{"n_experts": 48, "normalize_top_k": true, "init_std_up": 0.0167}
Below are experts of layer 2 (counted from 0) of a mixture-of-experts language model. Rows are named router (the router's row for the expert), gate (a neuron's input weights, with its number), up (a neuron's input weights, with its number) and show model dimensions 128-159. Each number is 128 + 32 x the weight over its row's rms, rounded and kept within 0 to 255. Numbers have three digits each.
After each expert's rows: a language model's description of what the expert responds to. This comes from a sample of Wikipedia text that the model never trained on.

# expert 31
router:096120150117130124106198161127106180160159125149110101131108171068079113152183068152109149142115
gate0:129150220125155150084065151136114173089135136145157152090162111122122081095124141129135144103134
up0:137120057163147156129109081196148144123143163113152133140095180148143180114188145087083107128063
gate1:165133151130104125160146125106124157093119081122088112103107198127167155095160164150160084107126
up1:091114136134106096137127126129175110149130186133173101128176129110171162097143144137127155142088
gate2:193163116106097123152132151138096093103100146119144107121143177107145157111144169136147110084136
up2:076133128126097108051143125142140157150160040108136167091091071140094190128125111099193111109091
gate3:087120125108099101155134138126138207160175137111107180147119126118151105083131107091129152148128
up3:107146162125166140094160101158102140105156122131135101130101125124126149175090149111133124047126
gate4:103143134085181137161136125143130134183087129125165126153151149087164187049115165084091116104178
up4:145112121127125085142148134077103098145080095049063118135104086100088170159154077095146146167143
gate5:136205112109115121108125114160127210078097127155105085079160155144132092076140088104169101163098
up5:182167144131138103174106152164112114077079147092143133096116145143148090107036092182135118099157
gate6:114136125104138166157104170130094220169147189152140108207137085121107105129168174136150195090112
up6:078076072141105138099134153161091173136157118104203145180157104070191097132117113051187104108153
gate7:101096063131118113116222155135038124076091163168136135107116121173157153118088194112212190116091
up7:139071167088137094103177123072072177118121115119088117126115114154100181127106133180159067102117
gate8:145140187106146185112149135116103117143131128135108175118113187134132132115168147126123084129138
up8:135094082058138056113106130162138187167174113141107116149097106173175121108084204157133122123146
gate9:146133085152125117130078166121180157126056070100171148087103133154102153158106152133141089126106
up9:084085064151108123130145076111142145158122135089105113124116103138154169098116158120107135082040
gate10:131103130118146112129179128169116129097128136150148102161109108130133096138176171127107100139121
up10:086057104130141195112137107143150101135100089073139111151152069141104066182192109132137169101096
gate11:113082141082154148128084181130131194066149180093092046130156119126106133104061121096101127107120
up11:154132120147139115157135150144101090126136151134092127110098125200136078111145115062117097107082
gate12:106140140132153159105109129129111159133169141126183138120172129108155131168136112076123136068109
up12:142148153166105088153124120114153068178109158095158099111072106167218125195126146135098109161116
gate13:090134178146131179103153159098117151101117150102072124082123167114140150149182105140121138089142
up13:166139174109112122129147143163158105114064072176121152095094123098086122158050195127094063168128
gate14:151158111122169111127149115159129114068144170108123154155145172107086153137121144125148157154151
up14:140145109113179157131142063112146191114112158123133132138129181145188139112092134130058099139162
gate15:165068160098121072121143177097208088116050211133115137168137111095175148160107164154099068149110
up15:098080120090126131141087136112157151133137148141134148148086126090116161122159136129102116120151
gate16:136169150106097124123132114080178146114100144173113124100153113085091106143094047120148079190062
up16:072148086079214127137096163090134108175174187135123156128148073102089120064117066111141158129106
gate17:126131123079171138137119146077142121082077091133158060136177131080179073108171138115114150116095
up17:139144101111126114104162131113085102171180146170178163178121137151176115116094106165136103102098
gate18:147090127169115163150114089139143126165109126171123139125093183110103131127127122131080118185194
up18:168146114144147119122175152109119087120076086134159133060119138097153114195205035109136151173111
gate19:090113090102136177136100102157138134165133112179137086185201118144109111189131101148180190109129
up19:061135120123182099092111157071104145122115189190140115099137161165126152161126061144145136118119
gate20:137123168118072114127179101148159178109101094116136133123098172078162162128135105082136138150130
up20:144096163121149128125139154169118105132113163177157093163227167132095078090102154129164093149098
gate21:151125116131124101120132127155114114187126206102156121096165113113126073149112155109144108099144
up21:099058085145144167097096109127091138067129182122094138107158132099141141159168142159118095143152
gate22:107104121179150082156123168120111130108108094131210138120167052119127079167107180193112100099059
up22:105137188099127176060141144129123123153152158156129064098145165150116142090216119103201135058110
gate23:108085144167152134135192150165149111088080095135121103110115091177146111149109124156173101150084
up23:139172123100142155074183129133167117105096115137131166152124158157149137131099161176114107149171
gate24:162141123131125196119094091159172149143091083135160129148141097145063128118139157124149079114098
up24:129145069120118098157143087150098134153138130147165120086082071099159106154124095091096144159146
gate25:110095137164143171169145101209154130134088147159108115167126116171114179061107168150115086111138
up25:107101087067167117093100104104103142136153176098172182109160061095203094121139174081178116112143
gate26:132130133156096139071109095083124108142055090154097137089104131150151133118169058102169110149156
up26:128079131099153077118164155173130124152175111110106105055143176133128170152096114089110132145156
gate27:135099142169182118078148157178052156182103166148124091100103118119164150138119149099150075131108
up27:118107096167145115155116121124105091127108214140089091120133106142111142187068090184143129188104
gate28:129120137136066179169129100102109160110128127123109127119177151110112162084145175163157163206092
up28:092146139190108122163090128116183110112096122145129160214130121115126149130130133072198136135149
gate29:150130155119143162087118144111172120083119130155184135143190098163099152094155117125104113168177
up29:116132131157080085119113118092133116143152102145129108077118169117093124107107120097102073195108
Description: Place-name endings. Final pieces of proper names and places, such as iana, ana, ese, abe, plus York, States and American after New, United or South.

# expert 24
router:144093136162161178158165184154105168141114172131148158156089178075091131155137092157106136155084
gate0:128113168112141181050148158150155131131091148134136104112136135097137135164108158133137106068098
up0:141148209120107139122114098122077129150164172170148131200150183099130093130112076106143126091142
gate1:158078104198093096071067163134130116156089083160039129108101148161050170187147166130074124144156
up1:125105138143135107121142172182115093153060139140115114109105071115086132103123140184124094149207
gate2:094197095112144108083179118157110082145098188143129056112153119088113124133137160145108096175068
up2:096093142076160085169148121114119102090134160093134126146112112130132077159138070186095070120156
gate3:127150164089138124156093154142118178191059096163132171195068148158112123109126069190156120137114
up3:096100123143165121117149082154131093140133165095196106179142088165167156143150123126136111096104
gate4:110125181145167124068132114098068154108145124105103144126131118192165123077130099136116042130160
up4:142108113124154180091121101094124125125099034123139139216123118135082146100148172166096113119160
gate5:112122129114135143085098141113144133121127137162121161178105135085103160156107140148125074125120
up5:102158122116135195154133140197099146148131146087065130173155142129133100132140115126170052122115
gate6:102102160100138183152093121190129158099082054080144103134058165081136132155160163103056130141093
up6:106091081099151096122146152095093078104095133192117100110097094121145156127092076100115110149085
gate7:132062107137160123172132150091096134177097091129143089165163135164119161096122144109103134117121
up7:120139140180139145128119104099109137177147186139145163095190148080188175105120138098090143155125
gate8:149153140121101144115137164093111128109126122134204110090137202102107091126130100113157106119145
up8:089118142071138098120140117117102059113110110148099114134125100093181171100150166165085134126053
gate9:090113119111149167116140092174138171134053144162164077139118095183111121120145138085170165187111
up9:145133110073128171162092140097131115178088127172131102154126123104121192140129074154188115117133
gate10:132119111117112137160069134083128190184144143108153129150148119161142124133119159160153201156121
up10:129074157135128164142118125093160100108133106191040157158167091127154128106138141162104171156136
gate11:114087119111162132131155160097150139085077177166075134144137172127100112151125174166141087123102
up11:147082103129111090078120054073136112160155076152142130141103134114071125107141155133133102118096
gate12:175115183077115149154112106136076134127171148093120109119131097147112126142131184236093104105143
up12:142103089079154072143101168175155070103163150137123081136147151117130157081135146145090153093115
gate13:107139116088168122120116150156104097116142115134147150084218139151119048097191176064175151137100
up13:126229118121134189074119149141143140134164068156157142106113137136120141144076066110144124123175
gate14:122166127159072092108128117160144102065070067164137160084131152149161159174107026158118201094131
up14:123106107048142134200130142121150063079153189125073122010183121145084156156136092176151157140109
gate15:153195120079106145108193170166086127133188145123169119129143140075090129138116168128138106126082
up15:145130103168079093102111063177105137125105076086147142115160132176128070128076156125090079048076
gate16:088128145139122126100133100129105148126059174125102064124126098167101046181083154122123180134155
up16:126103145099118164159158125091137171086124152134130119155220115084087124120138156096103120072113
gate17:095148144127118101127126143121123133068107105103135125124134152126068139164151058132151174125125
up17:153180114120098109188160156140096135111115120112118086129166075195156136113114143135099055144109
gate18:106126064137155152135113143120138123128094148156152148116140124113156068125132120110143075114185
up18:167105124138199176031122143164142057149112144102043123115151117126127196125143140131154121097104
gate19:111103129092088120132137095097146083167171090121103142085126151164088083139128133124131136175097
up19:149167130101144182115159180129115091188073115086158131141168098117102118167116116118136114171136
gate20:138123148110144165159130157122157151117116116168157151171123144164154151167218152117146125177162
up20:129148129134153114164229089164151064127074166089085107115176122100112116069107131131157098133124
gate21:099125140115106142142162174104156130146138080138133130118200153137131162182145110161145152152070
up21:168090149107117113104140143130126059130123114136156134087150145122103132118146139203068161154143
gate22:131191102124154111183086158151150102117124125154131156101140082156129108115112102121139095195115
up22:105140093109102169082086127103131170125170089119117178079148123115065105137114162135154088103111
gate23:137059143169140115106126103119093139137165127160168071177091144085097177165140097097125088080110
up23:194178118112110143155138147091146165128015134076116169143085140180124100070096133175147067206167
gate24:136118147127195122176120146129165057121151150128146120165123129107032147140144102175129105126147
up24:160178136122125149168139123140158089155090131088126084147184119117084146132169182145088121172067
gate25:121096134105113151118124062096140118089159087093118083082139102183118071121193057141123091137157
up25:102098135133110128068127157206122158125091132117108170107193114169150111135142153133188136146151
gate26:144175159073139120095152122187100141083094109121196171143149110138232094153162159116109103091092
up26:104123104121127114132144126124178130113140142108080167132130141195125113188175092109125099170163
gate27:139114169132120135119115146092122160142108043151149119131156112133160116143134119127110149103187
up27:214079149155108117093106167184174112126096187129097115145125160113153170089161121185125117178108
gate28:093107159097133131110155142135192115109135159113240125102135140101121116067044118156133161116154
up28:166182195151063162145125185073168071150106068166170138145127131113107136171095138149148141146189
gate29:153105152161171149164083106112159135158197161098147213099113128105154137112105123113123123022164
up29:124099191154144172145132081076146087152100121196151133122140076161165100167131191140098116165161
Description: Table, list, taxonomy fragments. Symbols, digits and short pieces in lists, tables and species entries, such as *, °, J, year-final digits; also he and she.

# expert 30
router:130083135170156177171175186151103151147120177152138129172081174099111170132133114161105136154080
gate0:138112159176102096114106119153182080089133098162144142133181176176142100113174178104055134161099
up0:173116035130113139121135132072104134093120131210045175151145164131142188152149117158154119072091
gate1:096114108190098161150175150138185115123161111168145134136171123132170158095155122157118122105171
up1:134113031151079121192128104189090121134117108176082089138102150127171113166139134176135125138130
gate2:150160098122100112132081090119096119120158131122142140098133123211115124125161116139129097096143
up2:080141018105159125052132120104074130102098105042140114079096119121137062112114146094116163125123
gate3:087105080117111096148133134168101146134050128086135142208152087092117117099212166135150109116115
up3:153159155078155180138116086119142060118152118216144189092112105158109127153195119131083113114115
gate4:084125029113093106174158113063157173120143143119138120073089158104201138128151096202070156104105
up4:103145125134138176150134100130130102127140122059010168106137169112132053088111125134163170142111
gate5:127121073155139145121116100182155128162184113133139145075114148089138074141156119115134140160188
up5:172130167170092118142146087130103123117174127148177141145080182150080064142102101116108126098114
gate6:139148197046136128094107184125159148137156168115120113142117082160120091128162156183134162157129
up6:129124136092045111080189125156113152161123102124140095069082136181121162089111151160159134126132
gate7:156205123176182102186110146104121130098141218123153111120143173159159099175159120137068129136143
up7:128114096155155134153133168129173123119145121103131187094082180127101153159145114137138139117129
gate8:123125122142133137073102165093180158101121123107148136119067193180110129109075125091134121113149
up8:097149133200194134111137097201106125120107164126112169064146092130186121168137123178185104141167
gate9:098117109205163113141116116089088176124159109105112156162099192111186087132102081106180156182147
up9:141125108177113058120103083123145060182153120096085114130162113133109120209125061196107095166173
gate10:153125150161098109123141123126110119212112183124117140107130158164128062080131174089139098155149
up10:134095128203164122161125098152115164144153115117077141186136106174119112101119104080129113109140
gate11:082153124107180098142111175121159122139064137089194113111112095115084168143113130131103081155123
up11:077078116141108141130121143102152128086107178120173174100175180132155159111160126157092136094110
gate12:140119032082066078129153116118117079173153113158102090153124103126130149164146133105150154139148
up12:148109090128197143137134116138176117106092218156066171155128185098126105120121130125137131171100
gate13:224121119110099148155143096108151096146122150131136080163144170072100160132191141157133148071128
up13:129107098104164163112086119123091126177139130086138129165165118124105178119116101226144090127133
gate14:155170209174101139115135115152092105115137134158114097179126140116160139090191117157126170158152
up14:133096151165139137136122082142157109180137156106105124098158079138083118122029152108131166131118
gate15:139107113123152182168162182115089155152090119139171104135142154179136058140087125138187083124151
up15:105154102121143150168141136133161145115153133147139125129159106140170062136084145126182096102117
gate16:029162046146132128216115138081128149149134125114202123098139133094093153120110140099106156139125
up16:139181085098151153108096075121080121138120167139120065119128107122070132122152125114156150131108
gate17:114158040128128184107128153151104115110130126180138148116071111146120124190148101105065082183109
up17:110090138135147130104075159135096127114133110081133132103073140145131149155122130113080139083145
gate18:042163170108131117118120097125136141100166095108117098069109111107147103111130126084113109135094
up18:116100151157101141103127108134120087115067192118158124126157115144132097209117154104083149121137
gate19:095123097150154121178144146142141145123128157117173209080105144162146110059113111141106161167145
up19:141110139086180090146174171141106127124041165042119131127200137143145105125154161137097150143078
gate20:058137129199099195136176171153150152122152130163148141090180117135163167138126116119145179086120
up20:112153137118128091186154113160133133036085118136149073139107150138105105162114133121122138139163
gate21:185098131158129081182089131086132075111095156194199169119160134129071196081147144143124120056106
up21:154150175139076092068139087104122074149148120085087170172102127097146139136139114164090154161129
gate22:130081134123039109142152167144145166110119145088079153078075188070119118109117160093143144233117
up22:139162147160171165084104172142077092137172149127172172134135115124111104210070110142102137124113
gate23:122046135143187170153160156112110124096174088051182141220135138118101144192151165165133124105123
up23:113126049112168107173106135150133084071130162115083088128133073074150146136122140128152141174113
gate24:083107144171061149108116127151134114174136131138116114147118077160111114145147154091064131126097
up24:117194086117159130145157159151166163121120154112129150096090139145136134164144080108170129112139
gate25:170120140154123094147068140093136111142138112159122131096120145104131184122133142152156084101131
up25:082131121135109102114160169157150132197097156126148152061162119114086091162145128138180138094189
gate26:122074113118114162155133136118076133139129133145109140163107116111149151116046117132110074097119
up26:158080118134172185135150150150083201126165108080157153146160146150127166153141134125117103102144
gate27:071164107123138165199128181106160161169139133153112084119115151083097082205096145144094141120167
up27:075078147141126093168162115150101156123113132124129109122163138108162081203101165153117167092150
gate28:152095150109154087114166130166081135107085142076131100126133120091080100153092094169232112170154
up28:102071106108153174103136129190163146120134160125112107138122086169174129188142118146138079133126
gate29:125129095128153114105130144122131067147158184108111131082146129117115131143121149174069180079099
up29:151127079153134105122104193160131125130074186081135149096059156099154122136168094113161162192164
Description: Years and time spans. Year endings and decade prefixes like 196, 192, plus the noun year after next or that, and set-score digits.

# expert 25
router:149076109158159179176146185125119144138126168139153139182098185088109136162124107167122108164096
gate0:111128095161091137110120128112088098185178104077065103098078100132083213146132123113127095150127
up0:075132170082095095075116137048167171136079149132155115130138076158173133116109146094126146155133
gate1:094054205164139087138106139116132096093131154136147228123177093147098115128112146124111139089111
up1:104066100132094169097053155158108092160112156120142149175122115183107135086169117151132082111097
gate2:159120109152127107135094108144160112183113090139122142147107121078082172184119191190131133112089
up2:100086097142165081097100089097137109151128114099067139186149151109123137114124136117151167110131
gate3:154161142126136116162130128125111207128108166138164132234131152086108129125134136146176156184146
up3:109093152121135133113189067115154096163200077118085150106099136139124120145133134107135121110103
gate4:187103123130146166119136123127155100178122192133121090128110139142163110111167142113113080107186
up4:192145075174159095159045066105143116182127091088104128193127078179130151197074126155088099091136
gate5:119189115173164138123115176129090133106121133176161084145140171163124131141129138133150085167108
up5:101077133106128111132120138117125073103198111087186167154159155175150153134134100116134082160107
gate6:154111158108145074075072093129147122166126103143103135134076204144188107099127156143181103154160
up6:130135125101119121140120085082100071121071143184154065127139168131143118182154107102153141081125
gate7:172092175088123039116173118111088160126155123141104080177141104042126068121099130107083132089158
up7:194141135157062126148113105161100111123084153110106165184144126107125096114084150150110177128096
gate8:173137133132131133128161197141152181201110170138141076185182164104093129121120136126164164133169
up8:177131152188102101156118117151119111117090190060099084141159157156162149146078175114090108182134
gate9:148129161116144102088131118124149114133157108096081137127111172182181194113077150093155109176056
up9:142127135103125131095138130116173182194098148123072161106172152177120090082128123059115137169132
gate10:135059156127100131091120094162110150104123087078190096148105105110130112128114120129150123175153
up10:101204066126122129143141154152177158096138170096102124084126150165212077178142178132172141116141
gate11:099068102145135233097118121123142100079077122137086093095137127080169166148080082127145097102167
up11:129158152166103212079150100095109125084112080148115150172098110177128188169104122187160121138084
gate12:129186096157099152121118126133096156212126148091179099174176134135108127145194137135086115091113
up12:121135137132169065144182183136115213127113116110141069119120089169112085117144162098126087130148
gate13:188166129123161118125101095116138132064103169111139109136134163141113126130091136098098172099114
up13:144067115130185139138163112125059151084142133042123131141166190191123093146178121124150187106100
gate14:112122085131182097154174139160153117094140096057111101145140085103165090147112116106147188165120
up14:135201098120164144110177118154160137132165049194146113164128098146063129154152098108158173194123
gate15:116175132141119095162136121145133197128142155143153134102106082147096086165053165103109112092184
up15:131120136114180200119164130153107162138079131045148084163054071079134065139148099105141132143158
gate16:093149071146110174101147173123138131174106117139154140125132151130151147207177153207106159138152
up16:123132130069152162112065166164158153123105116106072101114178143148122138143172069150176115144136
gate17:121146077187113119081138099172102080087174100107174174142085108103091126134176121155143129074064
up17:109200141090199140122140087100128144197128133091139150118118133137124091157180107095136035129131
gate18:209097154151109141095136128172153078139135143117223066089102193120151142136116167107171107068120
up18:154098148077123153136174113173147095150139114124140155103096112113147187228120063152125144106119
gate19:139128107139138134090148134129144114104141091125127088132099115159157121126204132091069098136131
up19:087110095093187112125113145083146132110133144116143126123117113092144139119092096116135095115142
gate20:076073140080120097106138197093135138178098129100142129148129129128142122142177167180178104123076
up20:130175165143099099146175170100062175160146097154162167156106099141122119152103124088129115146137
gate21:197141147101124149149143159069101105095147143109117169073140161094112081119184157148137129100113
up21:144120101156147128134087150114187095185064134147091133134113115133092138131197150104067160212177
gate22:154121041148119088200128169098116110164102155102172116116120148145136121107122159160115127090157
up22:136143148095139073153125137152137079133149124128155103093087183114163191145161100179121101042145
gate23:128109071122171152111104093142118086138119127086105108146105127158105109124153153145073166167099
up23:163108116135108100167042125111089108129102144103069114126162106122126122129139118122132123180122
gate24:122111124058150115149105113116153154103150120168102141126152120118138081145117124106117137141180
up24:090127102085152064170136144091099090089170174101116099147129143130098076165168095095139125126084
gate25:143110144168168137121130138082134173115116112120124146186110140155154103156116126142148153168085
up25:156150080140188092126143146128176135059147059130105101146134205174137112144055156129120155122132
gate26:125182070159123192056152156089103133143139135170099151116108111116121143159102094110157106206085
up26:134152110109084147152138212133149137141119130161131141146093145148098129118077136118107114147127
gate27:138148131167134145108168036146142105185130099145174151157125130089128126048120097133109110116121
up27:186172142110086196114165090126165140196128124112143125135098161098131140109151126126104100173085
gate28:144097148158162128147133112081110089115113161150122123148223145141126150178090122146133158129127
up28:082121132102165119055114144208121169105083144090099095089072151150166132101119109147094073105100
gate29:130123092119106188109105093124132133151179109149142114083126096111126161153111091066128124120085
up29:098172136161139127136158129127196129120178131118116172188165104107154110101095146115120128081140
Description: Numbers and word continuations. Numbers like 120 and 180, words after a space or colon, and second pieces of compound words or titles, such as -day, Av(engers), Rep(rise).

# expert 7
router:105091137172144164179143159105107151151127165175155124166066179097111142119156103174122154140082
gate0:132117155133225107106140095152097148098171096140178094116086130098098125112114103131109129151129
up0:175151157094162124089129155137096220136190157146163107113100067162156099111138085139109154125136
gate1:087150097157208122104099143142102079137126148055095134125123116078084164159115117127124163134146
up1:101130094140137072149126155054137136161109163081162102122113158130134070119157166139140135146088
gate2:096068102130129088074119149106088115087077150122111093125109174197150110168135156160123105123068
up2:135143127078133141174063165121130094197195149129139126049151104067135158154078152120150159151091
gate3:137143101116128140118135095114128123165154168219153103115090118124107101087034117113060184109212
up3:111129126097168120074079124207123145122115114134161135204169145119102155120108094095163182151162
gate4:107136153088119118103135159161183108097067171091161085115123067103091095138119113140103136119125
up4:180171081137107125176162130102077147116113117139104158111140087096090146108204139207140114142194
gate5:135140126128097045109147146105135107118145179088140122092119249138163090165084114146174110060108
up5:128102106143158140124143127084119155139165085089120141134144152116133117091101128085081107177111
gate6:105093130101163152106165143128096064141075117177180101138143103177093052162157050182145092118181
up6:132118165140140157129081254085128137137086142142149086078152149164111119092109135159141123204162
gate7:083170111130122171120126128081090130067123165073166125105102161173182098154107147155154133098142
up7:109174166141115071123139105148158118161134146126151142136163134101104120107159148136146127112175
gate8:143124140056112098075129094099108101121144130135152074096122147109091116125159168118129047103086
up8:106109094178195146167188143164110116117116136222129070136207103112119097176162133159068082185091
gate9:107114078106133154135121064127212156181129174112124074178070120094138142100139134100133157139117
up9:112096077116137078112091178089087132124104164131064123110122096134109129099141180097148197138170
gate10:158175123078140133112138119133167179085228123102144112141111160169135207146138182107124128056128
up10:143114132088119122068115136098184110145153110032196107130108132177172181103102166077121159121106
gate11:122152190160124101105116179109122126136129175122137118138152141102160106119102108106157169146101
up11:112103168121121074094129127137147121101138141095167131117144107163131153145100159065132141091113
gate12:134097135102180088134123088099101096130096119192134135145164098121127115172128108133077092116077
up12:112146127113098071119111186133107101021126096150161145129133141071141096151159067132112096153108
gate13:112128163126135142091175137134069113167133134139128183182127109079116162152109126145166147141120
up13:128101108090151121122151096178111101095161115044111142131193097148072131102125134128074187134118
gate14:127152086150165142137033157126134200134150119097169145144142120100106140182056117171105142089078
up14:150124123131170146178158134060141095064153086131187144072124119107068097117104123128128136145143
gate15:106097102169115138131137132139133118134133095117152144162163163063100133146111137156137126090113
up15:094136112117110180172161144102099108173128101163135148123100132060157100137112133123167153098149
gate16:157120191162099108149117133075111148107130120129179106129117104072165115144109091150117118133129
up16:068160065165121088109100113152128093125117143128090080185161074131106103134119077054132148084109
gate17:141103163164081092140171126137128148094181110131177178063118125178168160111134146140138119122079
up17:121153148156143151132122136088140095119141179111173106103077145125126095144140111107119139097185
gate18:114123109106160101095107132079155142134083174159149187118090140136137117151159077141172119160134
up18:173146131217142151129149097129102111120142169112076110117115144098068139141111098104198089123140
gate19:060155095173102118059092138127112134074124077128059197155060171115171170117128082162141157107111
up19:173156117129141160142152135170132125140113137090155084138094150131115064074102106147173151174140
gate20:132083124177111109160167113187135120100097125140118134181149058160086091108110165077093130145109
up20:108121089149122126104105102092138154114138181121062093120171109112111115161134102164157120116155
gate21:038071151185128135131150104140147164136137168110070160103096132121198102146134139124116112142112
up21:059129076099067057158141136142106166158124154144166068143104131126096132112191128162093110139159
gate22:156121158103122117116158131098116154162136136102165175153062147120143131061146162149120100095112
up22:170132121055084162134137147133151122075132091114098147124114133104122174173090140114142125130164
gate23:067127053176160123142136069097138215105157108163135123122137100136131118143060118122140110091137
up23:099147122130110177065163141121121136142142154162114123130072156146124101144127122153176115148165
gate24:099118131110141104136118167131095175097104070114097175154096055067110136107145085092166114170114
up24:194162109125104084159153161206086133149143077118153107149129132187158164076145104128108109043142
gate25:157128150079129143106113134080061172065079062143182165190041111140136127103093092152151137149115
up25:136143174101133118141100084116176126115071111178167131159141098056194115120131106099100141126094
gate26:080141149177105122131173148140227161092099172114033153120161176145207125194071164105104087124138
up26:158134158133078131092168163190097107127173142095116154217122131162195156160091096109104170104116
gate27:108118099131113137188116099165098128118150145077111141095122166114139143112074163137126127180148
up27:149125137159109131215188140164131154147147133117111071179077118111156101056116132126164127112055
gate28:127105093150201113175122119130094149116101117124112144101188148183124130123110139021142113151108
up28:106129072120140165106096204093171113120117181122138057100123105130132109097112155118152130131146
gate29:168074152121154123147072168118111153146141141163161136118081154159079133157164068082121096168115
up29:134113116150165145120102140133157114118115147113170116168157087107122099078098085114112172130180
Description: Mid-word continuations. Middle pieces of split words, like roll in enrolling or ounc in pronouncing, plus common words after "the" or a period, like public, there, number.

# expert 44
router:145087153143170156135133193089104158164117170144159178149080170087120103128123094165112118140084
gate0:161092162140137103114082141116103146119118150063136118175105138159112146143134139157208091051105
up0:142078115127169103126126151134123127160091123134168158137126084149064082091085128127093123113114
gate1:064120183169097144161187129096109139089115154160105123112108101087150100126150050061108103126111
up1:066148077101134098100113117165104144121133120179124151133134113131070128122156165137139099117097
gate2:078103112186129111095122096137153124127110167124092113182173133125149141139130191176117124145158
up2:064134132131159101171075098121100126092147138108113097210156048100160111107141121098143132156107
gate3:110081160133129085175142128174186097124092132086117092116110101116074077084096164118155104062098
up3:077117114060116037177080170144128097142117161134102189121168073127092181154135093121128112111173
gate4:188093132151111161111099138178162117126114172143101118130153148146120095049121138166139159180145
up4:129129203086158114093079188103138102135045157151172149067054136140138172133111127128149185188137
gate5:140141127099099105137158087121150124096138143167164144149138161135172203155106129165095107071209
up5:119125102118079097152131082168074093170132092115099105117213112112143091149108150130127121064147
gate6:159105181138115124076108155122088167111155134135135126094146050152107101124158174123118099115124
up6:180099138134149189158188104149123126074112118111118090151100165056079117110046099134130120151125
gate7:108173168128157120130165136108087161106096160140116067145095129097138130132075045118119105095068
up7:120176159177140142064097057150103139174097139136142146138140101134075140128115147101107136102115
gate8:134121148089147147114109206123109093160107129154165149091171132131133175162154125141133146117115
up8:159103070154115139153182099126079109120100163095179197139118156113137104198166102131135136109131
gate9:072124104114098180131108158131143193133135102065181087129154164169102173162129147160156123075131
up9:082056103133098148070126141142094100112074082162178129105159109149105214084113105120059048102085
gate10:094141123082132113134072172111094172147136160089160130104088074115064127112106112109122157138128
up10:113088133140106153126155135173044137141057123152086168165163158150092146128190127073062165140068
gate11:150190104074120172062126133128171138117090111077098158124120135158126139094144133122167097099136
up11:101087166138126158097131114102153123136091107095131095122077157106119153105151098130180125165113
gate12:141121083131178108160136090148137147076104156129123145115068167094204130102143146179165158124140
up12:128154144075117123156107114121128154126219146180207122125146177104138109173146055138095123148110
gate13:150155111110195069223126194118124173157100176127086135111185169132126103076131139094160115142056
up13:178088128151119168093088141224125139152140152088125130097112054123119209163088146112116148141175
gate14:139134079111151153087104175171137090150174124073157105151148182127143161145158153203093080164169
up14:139083146090122168177137072149111126081144083170129131132137096088118136150148091123067105183128
gate15:145104068175143090066127081146096083184095111092111095157117119130146024153105137100112137097113
up15:107090137113154119118057138134134087131141148141145131157181130120144090075161177095155103121107
gate16:185163133087127101127144141115079199102152078086072106152100203135113123165092094154115086132159
up16:140124073082127117071084093163133096136134076180126117094104125089131075148122113081109098127090
gate17:121081101144154145100129130176118105097077136128164108099151096144111160182121083103088117128164
up17:131121103089092130168105152118124129098192129130121181122103124123106174167187172101164146100133
gate18:054124102141093087157074133124114097121088077088158094149113152126121085138150110094167055135116
up18:143115039096142126160103105132142155136137111162134139159146167114141180139127104100112083097164
gate19:138125168123154118150134125176076127135167131078180072131142100087137085145130160118129125111187
up19:143133142103192111151080110138118166197155116159089137159169143169145139114097145120095148117116
gate20:133088101138137120100143170117114172142189073140126036125160174110117096115214122167141155192160
up20:090136166161115101094186069156163109097111144136141099142082108142092203092116117108119128123128
gate21:133122094140126120138159141147145142138094149147122178138121079075103102160178110065126090158113
up21:107130114145157104086114111160082179191081111126064100107161141105148113121103092144124111104120
gate22:125139115147102062083151181103104199119097130139123104065132118117111078118097134109114123153116
up22:158153134131146146205141102102059068126140120166143207172171120148173129126096129150092207126099
gate23:177128166084149114133107145125147163132126163121117111129113095181174120147142091108134153133190
up23:173180143162116183128184124118167096112123142114124072133157173111119098149106128085093148102153
gate24:118094152122114162108106165129135117171105119192051167140102122170118165083148147146157159164205
up24:119098143132183110143098057158160131167128139157139095071141114076151101132178078112128165112105
gate25:123187124077099117154164125098137122134096134127105164134060138108189169159138158201157136064154
up25:148152128134145132150183125128082133149106199112130175176169095124132102129088074097140173154203
gate26:125095071154167092200072106054139188169080123160142155136187123113107150109108143111122098176111
up26:097104124153106074097119124103114151111151139077198111117175132157052168171089173134162096139142
gate27:065201113157150133139125134123119106149123115111100137191187120126128147115150056140112183115096
up27:113105188133140097136083136108144210105120122146071101131158157149147181167159105152170178117134
gate28:129141107142147144112077100172135099102106116120122137138161165118106110127162169093112142033122
up28:127096127131078117122163141101170118109112105149120133147111079159115119185150117144116162142128
gate29:117125113082239164082184143153138178149111095090126114192124122151143126141132128112101095054163
up29:135172159104094138126136169099143119157136150132154151174152097122108116091103172097115116189167
Description: Mixed name and date pieces. Mixed word pieces with no clear shared feature: New, month names like June, St"ranger", cur"ling", accompany"ing", ″W coordinates, vote-table cells.